From a checkpoint of a small mixture-of-experts model trained on Wikipedia.
Experts: 96 experts in each of 11 layers, 64 SwiGLU neurons an expert, a shared expert of 256 neurons.
Training: 289M tokens, 4416 steps.
Below are experts of layer 5 (counted from 0) of a mixture-of-experts language model. Rows are named router (the router's row for the expert), gate (a neuron's input weights, with its number), up (a neuron's input weights, with its number), down (a neuron's output weights, with its number) and show model dimensions 0-255. Each number is 128 + 24 x the weight over its row's rms, rounded and kept within 0 to 255. Numbers have three digits each.
After each expert's rows: "comes before" lists some tokens at least twice as common just after its tokens as in all text; "gets" lists some tokens that make up at least twice as much of what it gets as of all text. This comes from a sample of Wikipedia text that the model never trained on. Tokens count by the router's weight.

# expert 47
router:115166147122148153163151147124143156128138092137124114140131105109138104135068116171138144128138129141103119132171100146145104093083079124106168093132120105147167126175104120106114152121095106131121124106126129111146122139114173135139155115171115150131133167084115145145147136177114139132105120141112115100119132081129095106133138116115102154098155146103159099088119139133141140113150169105084116091152107106113114111127121146142166124076113141144105147097141076122113165193114139113138164106129128125142089127126159110125109148106147124125125127136100116144127142144108198089140102117104184173146109133122127156106135120139153139124114130135144151124121113197158122122100129094162107097121112114101110149115143133128109138140116112093176154120121113127176171129058179
gate0:128116105142131128123088162160068106115126139122116155104134058130110119174118129162155133140128122152123155138134112141107140143124121102128163180069123124110152134137189138113170128156130142175082116112132137133116109114173105150125134076122108143155133142137140110137124127137173165152108123116132125139107094116161142109131129154164085130142106153137114175128118114119160124116109123125119136156107126129101113114129170125084133134117148120097105154149179101085198149150129074101170152135122098110100107159152115118173136114108132135146118137170163127119126112138078096108142137113120141127137116154125119103124092135094150151132107108114135144148126169139157122113150129116158133134164095125131206083152164140135081130152160113106100144142082157094129107142102134
up0:142154118123109165078164164099147105103126176141135134139149124097098143142151137129107154097134076123140100105140166115101116142157100099132136146094120121144150108113113126136127132084131126161113147113142084163131076161122093103132116132124137162118153106097129117103161139083126105105111127097132113124186093131130091095112157115132134134111116104167148120149110189138121154157153125142096122150093164128121116172172141120123145108128166109130096162107162167078111112135101100155156111127086145117099157140121070160143108141121132133106118109113141141132119143188132118104112122105144114114095116119138150108110118078141112111159139128123140126152117153142182115074131117095099139139119148075128150127165129116163154151100165132120181114132097154104116131163164156
down0:137160124128134149076091091169100143120162134175131161152140095121142110093153187154163125160129112125125139130109116087123138138139149162123135166145120098130111071149116114094130091127155082132145103169106130123126150125156147104082135128114126103155151170157132156150143140110125140113144140132123139143148092086100152114106127152147107176130107117103115133117130135144123102089152158187134140132141114117139146141151115081151092134137094112148157111127127111111146111120120128118148149148171146106115101122173103122170142122123109106133098050123152123094137141063086089140140163097124106142123161073101107144148112143156170121081153118098117091141156136159105112134125117146123174148144128154130136123131149143101117111116121110146132149153120176113096096151147100
gate1:138128095094127126148103122156108163134138129088121101179127138159118122127140164144172141105130102151135137124124118161117126120106135120129114133117152164138151135123103122073141114118123102171162109134165116122156143125120157138113163128101084078147176124103134091148124097117131105108129137123105185137176137128127111141086115103118089172160145151114133078165115143101127149127139127109120148144155153127150126095136143115120123095128123127138148145151104145164130136138152142103162141117116110127126153131033113151149121138116138104173181073122162131161126075124124166170124075091166136100088080130110166128106101113145140117110130132131153129121125134170131137124116162117163134142146114094130117110110137101102130125174174115104140149108065169112107143125093146
up1:115144108114145156118144146155117157095148149078140127115116142150097101117114177130095134148119165168104134142108104172122103128082140149120107115109160111119149145126116123109114131062141081136107177099149086088097086146154157109123109094094082126125174144153124089100136152183119125130156137102080141117180103134150142141096135150114118162113125132099127112116160166135137151183125088133102180073164145162128108108146137147141108137113112104125121138116113150159092107156125161082129135136113134123122151130063167142155134081137142150153193129134109142130139135120133125154086100132121121131105112094109137109129116175167134142114109185094120141124141122133165163096140121124141127142156147105119142124106120125099135127154132118128147123141100135151128150112125105
down1:096162117149122119139180123132147096107128055112134140147110098131108097120140127120108129119102140122178120120102107125148119145190150145151103129135132111144138205095123118157154126096130134120131159126098089130130119131095083155154119093125131110130137063107122157154165163155150133117137094143113145170134122098160152144131088133125174127152115099091103150190153153134141110122109135115135124104150124122102117087126108149148114156148154157185106118103081173176108152074117139176153118113149154090142142120088136117105087126134118160109114118146147099131148145159135133111134146171128120111149108127124165138181082143142121143117090120110129168108097119117162121113123167119133139127141140153164136149120110127119119134111137148104117187112108160126141122107136133
comes before: "\n", "=", " 0", "  ", "|", "\n\n"
gets: "=", " |", "|", "  ", ";", " 0"

# expert 70
router:135122111114144129179146142104163142140091098084134139134139097112116089176120116169128120162162136143119102123125128193140116107101116108128145098135140130167175147142111160112098124125112142095113124110123092138149150139128157136154128143160116134155103127125145100159137170137118144140087178135108106135109156086136128157094127127145113113118146157089143150154089091156157190146144135115115135131116106105176144064134121169171146152117132106102087114125117070168153160112124132140160106113147097136133166146099160101067119136126162105137108161144121156124138108096098130110123147122132133126122113140127125165105120092164154125121130131122126119142120135153121130136067154117154106137106095129149135124173109092119147091119121179120144191137180121120124119159151160
gate0:117121118123093142135160137124128121115103109100122121147156105147136139123116148114152150140160143113088132083137163150131159121138150114110130173099124108169143156136136163166130159092113100120151124134102156094100154162144094149179109107156079095121144136165099118172118126173126136152136134157111086105116145132108134141159120164154136114180116129131100191131116158145120118136175087128156111170104133108125157132154124163140093120137150104137130138102182152119173124131124131086116126118155115096128090107154116116139114112097108134154087092179170109168110123105168082106117111171109096122142121153177122129129098127129151130130102116149135102112149116123146130116162080161133113122161114090168129128130114111157087132153084178125151110116126121134129131073117102
up0:131116128169155110122133152146112143124160114115112177092146175119169131118157099146175147143118128112079107143128156100158194119156122165141164097135173114099116164107111140117109109135154152137132153117124149140113109122126124109085150100143180070094095133158148115123130171118147120113091134143127098087151103141131128109155114097090123156117104092123095119151164125116126140101161143112103131108131161140101084125114143101144137121112142111183145133142124137144162133142132116163116145109156157177148126110171139107111114096111143116085125113159100089128105109114121100098146169109122153170149155101115120123138151132180067108147096152106150114121092126139155136134154150150139135124130159134146135125110116126129169139148097134147122163136197148175122136090111106
down0:108100111133143124139111081131124120113106097087105118137122130130135178094161062167140114133101136136120076109139126122164130155101115108120113111161119108152106120152191126163154147115135136115136070078100117103127106123154162135151123112142162119112131123127131185128089126126110116121113145113113132109163182122186116121097160149164110122122125113138097125132125148145096152128114159142118133144102131155136099110141166134121144134115144151110127185163144113105150137099147135158161093157078112132128101120136147097102130119150121136139121083132148138120093127137146163097107092132127132115111137164141118157165157068112124130186115116152113130119120118123109154053138170149100128114132139125100113106142151140125109121116156122116177147182159068117119184130116107
gate1:121134133145078119116091143112147122151093117121182142132143076112102113166063099120142091114162165104121124142137105159132153107133139167103123112134142125146176127109135154084110123102098100122123159088173134139137068121124152118098120120137148103123102142099091144121118143133119141149084099109113114112125128123144120131125086121144119153144144126123141096157119116149132116137111160160142158084129109078077146118148128168174139147105120165161122126121100119098155104125158161149139113127099089110087166115149159078168136117111129132129137178130144132130123132100131066155131098160129103052121147143161133097150116146193135098118125121143108150151144169133140124132102151160130110111107102145120111142104108140120126115123152181110141144113111115116144127172159147
up1:128119123147134080177144135122148112144160084091122094104143114128120132108130072136123139147127146131103168112096157112087160112159092168130148134147156150142148145137113120109106128161106090121070123139079105115145159153114123149158154149103124129162112135126094115129171072115127141098075138107118145182092155097121113109149124119137144102124138147095138087122157114150145118162126132145108150124149172103151120125112118110145138090144116119124135155127079085114147155152121120125112103111148105119183146109158115133107117143137145129116097088118114120125101147139137050112123151136172134102116154105108133139108133165138081104165173137116167154149121105152119140130123120141106157139076148134109157130112156099134154161086120157177117127142100140138141186095120124
down1:121130094139117192064140117139108110084112158147151091120146129089142132117140134142139131118100143071153084147128147122130130105152147152091168121085102149087123129167137154183177117147122149119129135144149120124135104130149136098131114165132144125119142119103171094122120122149151127118138119117142117148151112160093113136116131122139137123089108098129143165121135121106111148103089166097124137126123151129137111123109172085128085143161130130105159079130181165141138075143117111153118154155115159141117149170110130140123100124105180137117127132128133103142128160192125176153146182089141126161113092067108111101131136155120081163123141159127115127147127123134142187112111089128110105128103136107164114114143101149096111102152103077137143162126146125148113128121109138
comes before: " the", " a", " to", " he", " his", " her"
gets: " to", ".", " that", " after", " with", " when"

# expert 11
router:135130149101169149128128127092113120126163117087095097137089116139175090122107101128164158150168158142106106122184181119112146104109096095125122114118150138138137099156145137081125114123095120084082150119153106106164119125108124172121119123119128145171096128130080124150167143131088131177148139148121105147108125139121117128082152094141113159115131096084158105157147122156123154132130132122117092115133184125178130083168112161163133163091099122142098143092138102159130132141134165146116127122141146073111110144106128119126098120136144133099150146116147142121141142100105194120125168106119137126129112118167123147061158077120140112113136120134123164162142120149113126104077154099138109132139122185137100132132121098107127133144125129145147151119138146144149112130124172
gate0:149146155121166103117110107109149134109124129111101137122118147105174113131097111113113118090168106105146161180148132188099097183142120106124087099103096114154088112132099124151141139120155093099118121129100108080125110158151085098126137139130157144153092139120142123115131101114084174135143123102151110193116153119122117097114170129151140167129131130154114110125130122149121123105114158108131105113087112130142177120095092106115126114100114143128159126124184140102097090104098103136162104083118149165092144133141135094162124155077097144107086128127095145111121135143110118113132160142125119117137169162109125139088162157129152149119112156134122122115117121135125140157103117109118153129140113170136121134119133142139164094176138129150083184121152095133182146155165096
up0:110148126164141177096117091140120134112122130162164127146129112134133113097160139096098144163139100091123130143115141096134096180108132108141145069149115110140147104122162161098117128084148150148139136152120107156130146137081115155155092155087110084098183086102110112131148117154166147170165150141153154128125129132164137108145109140149187134117142147151115164141106111101099171129110122101134118094115131126107124179113122133108099122133100155131186138146133123177127155125170119190102129100185180122150132130145107116134125061103138136139117113130117137080166132145134128114148137101147118111136109131105121148166125121132143112131178149126151127094146123094108157137105116170137125136105097159096129115154120120114135130127091154145138108119155114102161123178140101
down0:115101137135116150173101102131156174146154146175126166123097115119141091130108188107120137140116114124141170134136184104124116111070154138124097105100140121136134108110140157097119114107089124162130166137144172122141133125131131143114123135115123105101137092109130118143155141155137099120081153178110140165135098116143164160073117131122148167156134082128101130188159126098083136127081139114097100139151135094159119117131131076127111094109106129071163129116156118145116164133117148159112109108151127126104121148115160152135112079118133091114135137106095189151149163101152166114086124097092116136133151142128115095068124150089106137105150108138119129122171133095127165107127123149152123134157112129123125131122123117148137121120139110174133125124172147105093106108128138
gate1:121132097074160117157128122084108160144150086099114139122114132138134144143120122162135101164090128131137137144081120130147137115122117104115161134127117112115083129152205179089121131125118123093162128083150152136147122130081116152137137128097092118122085083178130106110190136116126118113089130120115175080134118152128144117084121189127161110100114133128121089126163124129161145147134136143169146105098161068155123107141157136173160173160139112147086131076126153137128126133151123123130171136133122148124141163123133133137142119174125145163131126141137135107088109146159124136123131109164140118103110076089135142135128125107137127127135134126157129160139115143154124192137125128153140139161092133182136164109107101126106120128125094128126128112113135095097105128078113
up1:098110126128111176128095143156138161168127114121118130133133159097112130178142121135103144156113129078160126133141140123127134074130151171126126143161114140142164138070185126096119137082142161104140108109123138128148081134151143116141110104127103097114147137137137159100127124152170165107148175142123153110153126143120101116123161115094137167085134126167097160143158133133103165135111147138093139106136113167154143117135136139132128115163137152087125143103114097124122143106120118123161145133174121133145105087185166151127117137122084144141137125136145121157106135125103163126120126114120144084132156102141147168145127113177127107145109133127113123138084097126131135151114144130149097118115088118136107151171071136118158097130096196162150093131113151073110095112192159
down1:153150121115116094145138134139129128104133158130138112117086096122135093160133111099136102109154128102099107101137136081138149166114110098053132114127128105104130137075164139133129119165180153120123167101133100110139109108125152107068166121139155115134146147098149104149112130072113136099131109162140114152093126106118126084136113153114148152121156161137120107073090085066120125156125139118098136141132131136072158111127080101122113129110132163135156164135088141132136114130164146124114127162113151137156128114139105076168112139136147143110078118076148127088114164135163103114126129137106090144149145121168133128114102120122152109107143128116138133155094127173135130115112168074091110086126150139141141115122161134101150113102134126141122117106088106152100180108127105
comes before: "\n", ",", " (", "\n\n", "us", " ="
gets: "a", "us", " =", "i", "ia", "e"

# expert 6
router:113121145128125151127150151139143155127111131097114122150138087117181102146120114114132153117147140158082122125135145158111160120096103090139136089102109130150116138141134163108057143134087099111078110107178107126173117150145171102101136065138151132152110148123127130154164123119102132146096147126140132114126145084118115157099093108138094124137149129156149122154086112141117149127161151112170096135175086096140130122138095157146144152119097140133133143084197094126142101147137113127138132076126141116071141137163122121108093133148190110100155148127136124112149091121071135123165159125127158149143146133150113165105108106173125097112147135166114173151107122116112145126117172108142127136100126164161132115135155114130144128136130108137142117139133106170171149114088123
gate0:147163143109089135118127125117161089133102109125145118101120113132108102142170119145102069183148114166111113156113148120137151183106137170120144134130153130123186124156136168108105124144132134110116142167129085133150127131111113155094145093097130144144164175147106124131103124102194160085103146102106163160124114124097143159140115127133124120145127144156128112098153108129113113098173100146117113162099108133093138105149149170112118086134126123097144159121144151110142141147103111141110104118125175107104090112149134091140115118126108095170107196109157115126149104099125130153136143093132139155103134122107140096134112103163090072114160120161173144138149113107142141152134120114107122126141116157127107138164086099147122147124157169119107168144139095110153162165104090
up0:129100095152121092148115147091136116118135120116156173114141138113109135145101135147151111134128166128132143073133141122164148160037094112121120142112128123071119097148139109104095127169094157167149113104145127184102126112150059096126162161093150123114116103109152118158113147101124133137148100154173116127117131143115133133141159147091138143135131150128183152163097170136134125157081117143156116109146112162121134125131081114146126170152139116131109135101128109186159115107111106136130133168117120152093122143144132130137149162157146157127141116097124169139130146172135100155073195145138123111107112133135163138115133149115077118139111155130139089102126119131082159110125107115139103091129130141135142131135143125147089112141081119147106146118152116104093151115137167
down0:163126113099137078155122138119090142145152167155161093099132106120128112139152101084171122090106133141094097122155113142103134156125112120055125163142126158114088105089156155148125171118110155145101129176155107108168165105163111109127105105158123162117142151095112134094136134130131156114138134138121112093101122115125123100113121083122128093124127148113079147142130096109111135129096114121112141145093115164112077152154090078099114100131105172116106121140090139148134180168156162127131139143139086161096116155141108129122121160131135121163142127135141126141150122172152121119157110184154141131118130138164135100137139098122103100113170152148120129153086154122116109161144118107116135118129133099136118096105121121105134116179150102122104101165103114157071138094139104
gate1:129139131171126078132149111146141118114131115142152130072150140124171154067142164117145126130131097183132112155094137158127152121111128142124084135110165133140125091127155066097134152096151120105101150146166158155103145191125116171096186129108121129090174149125125053142137097159125098102116124083122124097121104124129143102148133162121151164103135126114151124128145148162121144107110115087122126149124179154145182176136127134110090132105133142127139086155151121152139120183155126157090132115127080130118134134129142128132122132104146150096124110119115092137153117115124132151124134118129100105161138145135092162109152135138125108144126119146173133145166123161153147141119142098086084125125113105115113109106138150104139101127186145150100123124141141168150135139103099
up1:161146153120090110135114148068081110119122102109146137118092126120103136145113110125132114161131147085150088137077151118174162201121118148104110104116122178149094121151109104125114153129095134150126161128097123129121113124139110147103144133128105153120162154126110143133138131152101103140126175130148076066139149142137151113135104140139089143128100140098117128140154168131167116144064148143116118116125108137128122115132155147087151118113132169127145177121157114128112105166114117139101094105137104145158119124108124167106095137113157120120119115142121088146116093120166170103148134115179142178108104138145098153119170125130087079128115128102155139140116143095129136127166148121157119138146168134126127141085142170151123095108170140128167151105126092148097162119119072
down1:078133109116127178097136124087144147128126113113120154118154099131133129130137170084092129155193134094124180172070125141119127103137163116141119139120095130105181164120166141117122085141139148109155055114107120133129074113149107126154151160107113090104092156089155104127136141118153117129107122099114129152128115106092124167114107168150090123149139113164100128138167092146119124139155071105094094136130117149155115113103177105134132145126140117145129094144150142157122123130123107136136090127162161124103133114129100151127096160133102135117167118143095117151129109161103081127103169120142101138138160138153147142115112111114125108100125084161125127094152114141144153117109111101119140138134134114137117156098151144113128090078137129156096129062125126139142180138128119
comes before: "\n", "  ", " 0", " 1", " 2", " 3"
gets: " |", ";", "|", " –", " -", " /"

# expert 57
router:128131124130141169195137148115136139146113101131094112107112097103146116092133089127138121139133137138087110111171131166125148111130070140107132079171107132153162106115110126122106125097079111113120095098158084128146147138138157137147131129170140125110128135116115130129107153140124164154063147137088095163121136114140113120134098103139094184103160130101156112133103173116150164100184147147116123084114123107130140101154123122123141164108118121130139126115167094115138145171139119125174132097160138119108156104142126098148099157135164127110127119117098136122137107142116138117154106098120188192152107147159151169100152134181120135134108132154142150130134099150130129107110084156144103111165114127117116122122123128102127151101132124103164146145101097164081182119082146
gate0:170142140128125109127141134139083153127116164134166114132120105060129158156138115126144105134136165140113129139145138114169110126122073120141128130092093173150131136069087155156123106169111115169129129107096082163110130137148138144089131131124119108152169141134158119171101126092104129153143128134159092130134094177124108113099124118150075150200133130130143136144130165135111114145072095109124116128130116123102097115120130099122099109121126146127133118117189117124153114146085140154133118103132114149151128159115127100122115135090167091098065083163157160178151137158129112109163151119157112129153125117135118138152135148122115104144126101155149094144138133101117111139117114110135151158116137106116102156127132123129115084118131079098080148164090173151110155156115128
up0:117147133128125185100145126125138141126102141141101131117141122131143119150048125156135112186106136115143140150080084159098124193123139116149140140182086151099121087086132148082142111080116198117136140155125125076156125148144125118086133153123119157131118107143121144154184102104121159121134163151091135135129122135155159130138110161112136120091131144160106113136095116157166148147146152140137127102120082132095098149131124183106116155125154136137132117145100116136069125123156166120124150128138141119097125137140111186103089151122094107128162119109096104091159163097114169132115124157132127145099152147142086122089154123109132117139137092155088146144108107132149104158142130117129087137132094124112112111175123105129160124100131128100141133105125147138126113134141157
down0:131122108059148137080157148102126142097127099117160167156100117150156140133167106122113141157124108097192125178113141144157126125109152121149098130150131110087139110098057154167167113081155156183160102130090091118105087127129120143104124119148095131103120109172128118136120148151154171142127146118159097104149151144152108137107112144111122111125128122110131113131125141103112106106150092128167107134094142086156118150153112199158121115131132128122128127123100135120127112133139144142124133131099161109130141155125141131146135149120131144100128136116109097126188139074114128146128121101123120125178105119132083107122103140138116134122110098110101166144118160126154191138106130141140107104170098115118108124100094109101104112126053108126104138113162136087164132135135158
gate1:094150131116086098134104156102148135126104101120121128123096117095126151086119152108112142125150152121175133070119127104119128135106139111108158081149130137150167102128123143173100135109115102110147142136127119115121115170082081175121122144087115165092124161139080132135125134141118138124157124187155130124131104136149134095124147140097180111123129117153114148137148099139119131134157067149157102119140051136153170133139122136122148126098099082099164099112131170097129128097155159135139145147127120101185115110094148123115156111138095173104138128105154140134083154157112170139123140141112106139127144130129110146126100174117096141128133158145163097145158143149121149061134096135123118133144142131115189064126152128150123174136139118133124088117121128126108112136148125
up1:156163097170120143151145117162132154153116118147055124124112089125123138156116110105129152121096126122142114148136169100119148148117146125099119158152107160123084110111108132142118093105159132146093135104121100159109137109113107145154109136169121093124149123137114155163078114144096160150164132147158121164056144101107144094123098098166167103132120100123169101147097174179123137082149172118120144119170160112102115131122126166128128156095126171114135144119085127162118139128121114141152130131151095127126154137114115107112162131121115092093128160093105111135134142141118166150123104180158154112114124138114141090145155123100149156119111142100110140126150108118130145126113155110103129168097169138157100139159077117103138126115166107153129189136110099114121080143140131
down1:150122090136135135123122123109100121105128090114141144106158165160149128149118152125099140130178137092152172126095119082150131173170074131097092119126104089064162153106100136127103158106145108164081149114106145140094133125164107127127157113093110117100113152163090145139136084162136122164118118113179140150173126134131153112117136138111172104139138110131122160177129173134151117137107151119122151130113128159129098148170129107115138168140164149144123140152149119107122136107114085130117127121135120135111137143162174178141077190124109150083096105151112125127129141106128169094164136113089142202132124111108139125101112125091124142144140116119137141099123086124093105077153132132122101145100130125133102126146120129127108102147140106111148152153089112144122132108143108
comes before: "|", "-", "\n", "  ", " 0", " |"
gets: " |", "|", "-", "  ", ";", " 0"

# expert 94
router:115151115099126136157133102147132172129122104107089108139101114108146151152130133147118153137154144118160126117141152149120138138133127166133134085155138149122216103176117118099113159085112105080110129112155104095124155113143122128167106115117122173116126153120140142158110154168152163171122162170107129118125150130117147116123163152160099100134136170114111105149119129127124172129130136149125126101100162123140130092141114169155130137134109085114101135139107122119149189110142138170117141074110157125142135126123134123052157139125145072098117121101140157129132150088098129090162080134107142105168110183149104148045145139143135090130145128101147152131107126148115173125106123132153120106097104137115152110122125129147140127108120185112154146147142112121142146155106123
gate0:142137131154125108111164137129101187095116100145102148141117101098126143131137105138136056116120155160124129169129170136152116138105163099107147120097106131137155086160120113125120136145102151174119129140150098154101163189146125106154098110140065105127082111120129105139146149144079132143071136082107113114112067085076116127134130098106109121112201159116102098103098132120102133119131134128148097129126126133147143125083107132100126112121167121123093103118098161102128125073131111143092129115126164120098144117161138118132119140135124137115107117150155150125109124141156130137167127144163124156119134107124083161094096152117105159119112149125109152123131136138139172143110134103144141120144137072123071129092134109120183165102126146146138155143111131129118115158159128
up0:119085098116120143151179103157118140128143114130114154131135103130117131102078152121124151150111117131157124126100119169121137153120176147115096143159073150111110159112108132123131121145107124126072132147159123064101148068147102155122162135137127125118103134139098107104102121154158117152128110145132107099140107048122097092086152143137122094114108137113152106140147128130123090101096104115131203169127101112182106131135115169117139075159131114105137161154128115145176154134122113136138100129140101079151155091121104123128126132105100156121114183133113138116075115145140134139161111145136176139100134106149124103102104130098134097164099120149131109099115113131141104101089149139161079130130115140145096134111125130151113097102145104132124104086139138128127104136149166
down0:113093148122115162091104129089143155108161126175164119140106151111117118145092108122149113158149159143130127129105093106145127085145129130087157120119137102166108117101205097125098110141089093105148082103124192118156139140095141093108133133134125115146165060149145137140129123148114138119135137165141104159114127099140160135084106102083114118168138159099160117132150146138097139134162138110085142139139136110094153161183116082149115134130136117162131084138101105088167128111142097116121126089118140130146125103130122097153122129139113121158144126110136107121130121141132144134138155092170125149097162141143113125171093156155127140135168128150100139131132168144151078150102140135138122170137139085185071139138147141114156085123163109137134125109115141141139145121139122
gate1:075131114141131142167101133139155110148101123138087122100118133116107135124167145157110139127116111108103094137160146110134143139114126074102123074136121128128162167182121115121103119150103112144116118153124158104135116141154116110133111122112139153122132112123137150146096116145129096211094136145096161160116185141133078105112141162116162120083128125134142107078113126128196165161099142120154090107150144135162188110126147119139104125133158149061112137168115137124101134125172108123119179173132110135105148133146113128145172099116117110094124140084126170103115139086114142124112119114108122091178135122107126147121123132125121120118160112126158110117135137083155177131125153109135118164129109127104140153156094127142140179111137120152157118088100132109169147149121124
up1:149153130120160123136126131120141136108147130149091123137119136141150153144181151081133138137089146119123112121106117152152130139164109139143084144142129124115118092161125117133129157100133130141121149141164152138135121145151143121115122116095185142070141128096102097097120118098142152144142146130066135138184146187155126164108099130185098115139130123145126154126167142109101183095121102152117142140175098179125156127128116165124128112124105100123126133100096154093164141146118149136112138129134206105126147129144155124120186116101084104119110105099150147146153105146109104149131154126131162114112101095119152155130129163090112116145129130116151095091122119154136126059114111137156166102119114134170133089122122100147129105138131164176149153115138138094157136186150113
down1:121141067109132131129113112122120154174162104123183086112147118135128135155165116130112140134087117120090130112156113106088181124139148066166133112085074104100124115127125124106114082092108136106114123139106092158104150132139121112161138125160121110128123156126119140118165139140124115111128178128105109122120168130096094083139120101109088103134112117090092098098127114143087139104108135166131169125108130120111090122074138151081097099175133137114168151136164121162136102129116149188095121100127137133119152150170116159125124132150122133126108147162145135131120145172148158144167117100122123148125130086126129147155101120140112142180145139127098088136082123127139166123122139163092117131133113145115118107144149113150119094108081091120095098175112135120090125132137109
comes before: " was", " is", " he", " had", " are", " were"
gets: " that", " he", " which", " it", " who", " she"

# expert 26
router:111138118114119146130144130095138147103108097114156114162110086128124129131148138122149131125164163135111103133130142168129146100130138124114178090125133121143107065126076127086140074106109143131142085103135102123159148093095148147172154067127090138152125178116104126159184151136121140111082145127089102112120175111138072129109149131132115130131111125145159104110109153136140157131138119151136130124122136126123106105129091115145161104124113108120109103111159106159145176132137128106165127085128123136093106137117118087140142133117177100086171160128125147084099133105095147083150145154107151151137148143133121153146104094137143103120154145117133125143206122144101112137061129144123122106116083136141107140165164113076097165148108134139137163149123127138135136127095147
gate0:140144116095122129113151178130124166158118138084117135104135106143101162190117116137072158149107100172120155106178150184155129138153137150117123118165126123084076121137148116129123108115140120106146093143132136134148164088105081115133130127128109131133105113101107138161138116136167160129163143126157147109164152118111145076085105140133127115106133127164141117112131120148131157153154091096120111124160128112122184111111099120107153158099109115141092134141121134169151146096124120142125091128123095185160097141143125092095151116137126116132130160135132132099122185109125131112093154136137164101141085151131155108101115097125096150114115166111147173114128121149101137124117161105136143150140140165096206138148142115117122149156147113179171148148112143135156123137171122
up0:145162123154130118109115120130103094147192112121125159118138132149128129123161142119113154144180139126117158128131105073118115134149084133133079120134145127132121171105132129163129142109098092132094111157127110150183145132113087080094143139123175139128133119140169152156133108138153170154110138125099147119159083112162091111085172164136105137130125132177094097159132136074134079137108126139121150116169118122115133135130123112187100148122138167145144106107101143061161105117134145109134144137121140108114118159076075139157145095121107091129121098107112162141124138103128143110159126115090093129094106105120086115113141098162115118111116144151121108147138135127179145157120141141108144172068165124133122151119113109127114104110098137112099131079120141133113143099124145
down0:129100104105180140128101117151113115113162161154126099144106139128110128152138114160104127158145133137107127099157142115181166105087128112105142124125173099133162149154190141156146148141107097122137105131115121133147157123107103131111100097076165106123189135156159128130128116141105092097143108152149110138116178124085105159074096126118131200185158108142130127160118146157118102139118110133121132111118142145176131120113178137131110152151084085125155159138140117121127127156149148154077116137144125156181152171105113124133134167181119119150098117136135139110140154137146115111121117136124162169136138071167117153161156152154143106117131150140124147147135131151124096177092133126153130139123156136103127148110123176107130105149156131097163107141111120112141100132116140
gate1:224132144105127158124112136104103161105145083102088120138104141177096139129132123118154114129137156130088107123118077137140116135125123175120147122102135115124126103116135121119111096129138104138125147096120165162110112145105153165133170114176157117114103139104120155128120114131157128141073120156140149109147143113121121158096199129173128173153115121125134106096139141126193109159093125120146114137141101122145131130149129168138118107129098100140120119121160115118085139098139138116146106149117161142152138125141101095107135106188118126151096131176116116135106157172152112093160104120142141095159144096126110117131133099146112141128113098131151152145195115131104116137090124119139111121138095116088141123167106102117136105144103146081172143168117129113200142112118146
up1:204144120119115102152116067127144106134149108140091111135145121118128131095173151134137124121104131117141097144109114148166094178112164104083131148086161119137141116109134121100146109170087110108177143049134159151165142184127166105158096122179167104123141119139131141124130152131139140134125111121123085074108141136112113133134134128150122117132143127128125117152142159140165119166151119115090157142106119135144125101082123116129103088113106098123135126116130122152112132123151142118126156137137120125145185105185126135148106164143153110132105147083118173132103132166121085118139082106136114146160141165129142102131138134118116084128127091103115123143133130080108133137115107118134134117140077112121138120172066104093105174126139115109168134154152127111115102140166125
down1:136119144156137113114114116101121145125162104133128097094133128161125160109144132123131173118127121116122148108178101145133115104141086164087112125160128125118115111133080115109100107127139119148109135143043190154097150122112137131145162134105086095128118136139158146114121148120082162114127094171097111130129101107138135091118105099135115131115113084123164165123121086110119114117102130140107124128115140085116126168187090133152145142145126092166085128143127116127079169094163129113136155180162150167086122136155153125114090131112123134150117129167113143127116120170151107147127128110124136129152153115117115174138145157115119128120099111130095117125129104125166182138143103149083105136158145189094135121177076139121161094156155114137171103134121115128107112144151112
comes before: " the", " a", " his", " their", " its", " this"
gets: " of", " the", " for", " in", " to", " on"